python train.py --n_experts=64 --hidden_act="quick_gelu" --moe_layers=[0, 1, 2, 3, 4, 5, 6, 7, 8] --num_key_value_heads=3 --init_std_o=0.00541 --beta1=0.95 --schedule="wsd" --decay_shape="sqrt" --max_steps=2870
Below are experts of layer 4 (counted from 0) of a mixture-of-experts language model. Rows are named router (the router's row for the expert), down (a neuron's output weights, with its number) and show model dimensions 128-191. Each number is 128 + 32 x the weight over its row's rms, rounded and kept within 0 to 255. Numbers have three digits each.
After each expert's rows: "raises" lists some tokens whose logits its average output raises strongly, later layers aside. This comes from a sample of Wikipedia text that the model never trained on.

# expert 33
router:155151192123110073102111170107164102083099103146155095166111112101080071102130113195143150082116099136112141169090122123157106135183161145147159172146145076083164073136134121179128103100168139
down0:116126229145066133124092098180173136112119131137116164095117098139124098134083129173131150135128076174164171147162118096151182109075145082148159063119138084188084103113112122129123154108151127
raises: "ote", " Turnout", "let", " vote", " Motorsports"

# expert 30
router:161143194120111069097123170108164106086100101144150092165119114097072077113129123192142149087122104136109141171099119117152100145182157135151163173146147077085165072144138116181125104089170142
down0:139102163120138046188139176142144081140137196134096154135135144157088114135138126089134169139190147185123105133121092140110108129105088111105122147147165068111153161170115160185137111119120079
raises: "less", "row", "ree", "re", "yard", "ness"

# expert 61
router:152142197121123106117113168091152105083083108127165116162121095104091047094122090200116122088128114155128139162088116106131105135164158121153149171134184065077173066146138146173139104111115117
down0:117068107165112139118053171139182132111148095143156066125120122166136115152172104140073076115173058154197159159156083085124152124187154140146108164171127133110110110131172142130129103097127165
raises: " |", " |\n", " María"

# expert 40
router:151093174157108079107099164055168120090113081113194086133121178086052095158142136194140114089093090168145135171087137113159155130156124119131145187140139081088144080170134168181118094098161174
down0:180174100190084100128148120080092120149106130135121113107161168153159079152154123166103179115130088121135136153107132141134075137196124158120118149132132086110095117088146152126075100119164163
raises: "hyl", "ope", "aph", "hes"

# expert 56
router:157145189121107076105114168104163101087102102143161093177107112104075069100128119193140152082116098139105142173090123127156101139182164149143161171150151072083168072136134117176126106099170141
down0:125119111106190109093162158133112134196109129156096092173140154069107115135121166160148153111110173111139134184111177168106190152120135105139171174159114072136141148081062088144095081156111114
raises: "rated", "ified", " placed"

# expert 25
router:156152186121102073104109170106163099081099104142156098170113115101081071102131121196141153078115099137107141165096121124154103134179164146146158169146148069084168071135139113178127112097175136
down0:069153158121126126160107171153103121154120096136152151157150119143181122101136071130152178171136090164123153127143108083145108140086184173140173129190131145127051117155117112132079095129131151
raises: "ices", "oral", "airs", "ice", ",\n", "\":"

# expert 11
router:127091161113116098107141169106153088119148098095179075116162159110084129150099121140169116107099162124080107188085127148129135116158117131140153155133123085119153094109185159178126139132115164
down0:210114196095149048089144123146176142099110139075088180129164131134156137104149160142119155076123147116115141123097131150136101113140180166162096122124104117081099152083111078140112129089111128
raises: "mit", "mith", "ster", "icle", "men", "ico"

# expert 20
router:171146185108137052099135172093173059090111093138154093154113136115100061144144105186173169082090129125127136161084132120166111148158137128145170172158133062088144077137117111174125117126153142
down0:141103177136147069080104170114131165130128089106144064130106130135119092136138100118107189153087136109108146160056124120159132122116084106116101141137187111060144123125131100125117131129143143
raises: "met", "ways", "ities", " who", " whom", " fund"

# expert 43
router:148082180100068106095124153076152078083122068112158105153120150145081074119157116177125162081132099112099115170103124089172124107183135146125172165162144083098158085117157083172095129131161134
down0:105118099129138148153160157133132085163133120162167150120100104095159139125116114133096162162164154139152134096149102155137086081149114101083106092155152081111151123110193146032105110111148175
raises: "ing", "ists", "ling", "ist", "cy", "e"

# expert 36
router:186100178156129081111105176072139077084114100136172117140170124100100050098097135174148133106091080122153147145112123097173136114176141165138129168133153079101152080121163138182094118090149162
down0:095105179082101135105140094089057188079093153118196103133148150104115083110115114164105097155086143172118139127138146122162128151132146172158123115174183108155141143119078095169146160134091122
raises: " nor", " and", "eration", ")\"", "aceae"

# expert 26
router:143148180127148079091133158133147095106114093127161031119114144172107084125126120154163117076092109110082160154063116160096146131111175148139128187206173106096164097134130101161110123120142131
down0:131161141144152139123119080124091174045098067160145069101071159110143153100191127097104096115122127116131095219175158160118109118156088118091139108156147102108159161139111140129127105156137118
raises: "IV", "force", "IN"

# expert 47
router:171135183144112123088142159118197180095109121145146098116106159150156119107125144125136155086092116132167118199146125120066169110151091157141105179130168055105136091128130103180156107145132127
down0:149127133159113135165147183147120133112134126154011126134119138164131091129169145147149140116139105136096140081069192104155106108125137118077217082103175127146124091213109116146065141137106045
raises: "⁄", "aceae", " shoot", "ée"

# expert 8
router:157147193121113074102112168102164101081101102143156094168109113101077067102132114195140151081117098139108142168095122125155101133181162145149159172146148069083162073139138125177125105098167140
down0:107101179055135120102127157121111136088151103085189167134099110150161087113140180156146091084116154177148160130198144071059133118101074082137086074132124196146114126127102116140139195165055154
raises: "hes", "het", "her", "hed"

# expert 34
router:157148192119112078103117171107163103084103105142157097161112114099077071106134124192149151079121099138109143169085126120153106134182161145146163170146144072082162071139133120178128099103171140
down0:146173102144230152130116157133150089140085113143111089110217146096128132111174143113165086085118162138111104182107135139095081120164099081053146086145185129128128095150141166167212114090132082
raises: "work", "urs", "down", "room"

# expert 9
router:152142189116114078102122171101164091082097108136161099164111120101077077101135111182156161079119091140101141175096124119150104134181164144145151172140141071084163072134135138174129112101166143
down0:161112195114129125177113107103110155131142162143083130097132108089141116109147185154102100128163131086131172068065218129189134166119121105163095111144154127135163100119083101160112115147130077
raises: "book", "igned", "qual", "rov", "road", "pert"

# expert 29
router:140120177042150088090183192117186103081104127145126129132122101130094109153113119146167158097065107143123097157122079140081146110147141147130103151134123076078158087131104144179138150127115127
down0:155112153114122134169116105139117082140074115167112065142113146078118073116111055145159148124179052099105101116093099115135148180137125166167159067127121170157119189113126081149101089094114147
raises: "===\n", "===\n\n", " since", "—", ")===\n", "====\n"

# expert 42
router:211105171112113078093102163093162079105083080096172105134134147155114101096134098154159149079098148166083129178106121174121159092172165099116139181144127080092163088115143148166118109109113151
down0:139173123153118095142166125146202101126064112185115074156097170135110098141109127118074123158207146088151106096097159132118120090163078126141091098151105114128111096193133166195128178135128117
raises: "pert", "oles", "lets", "====\n", "ond", "ch"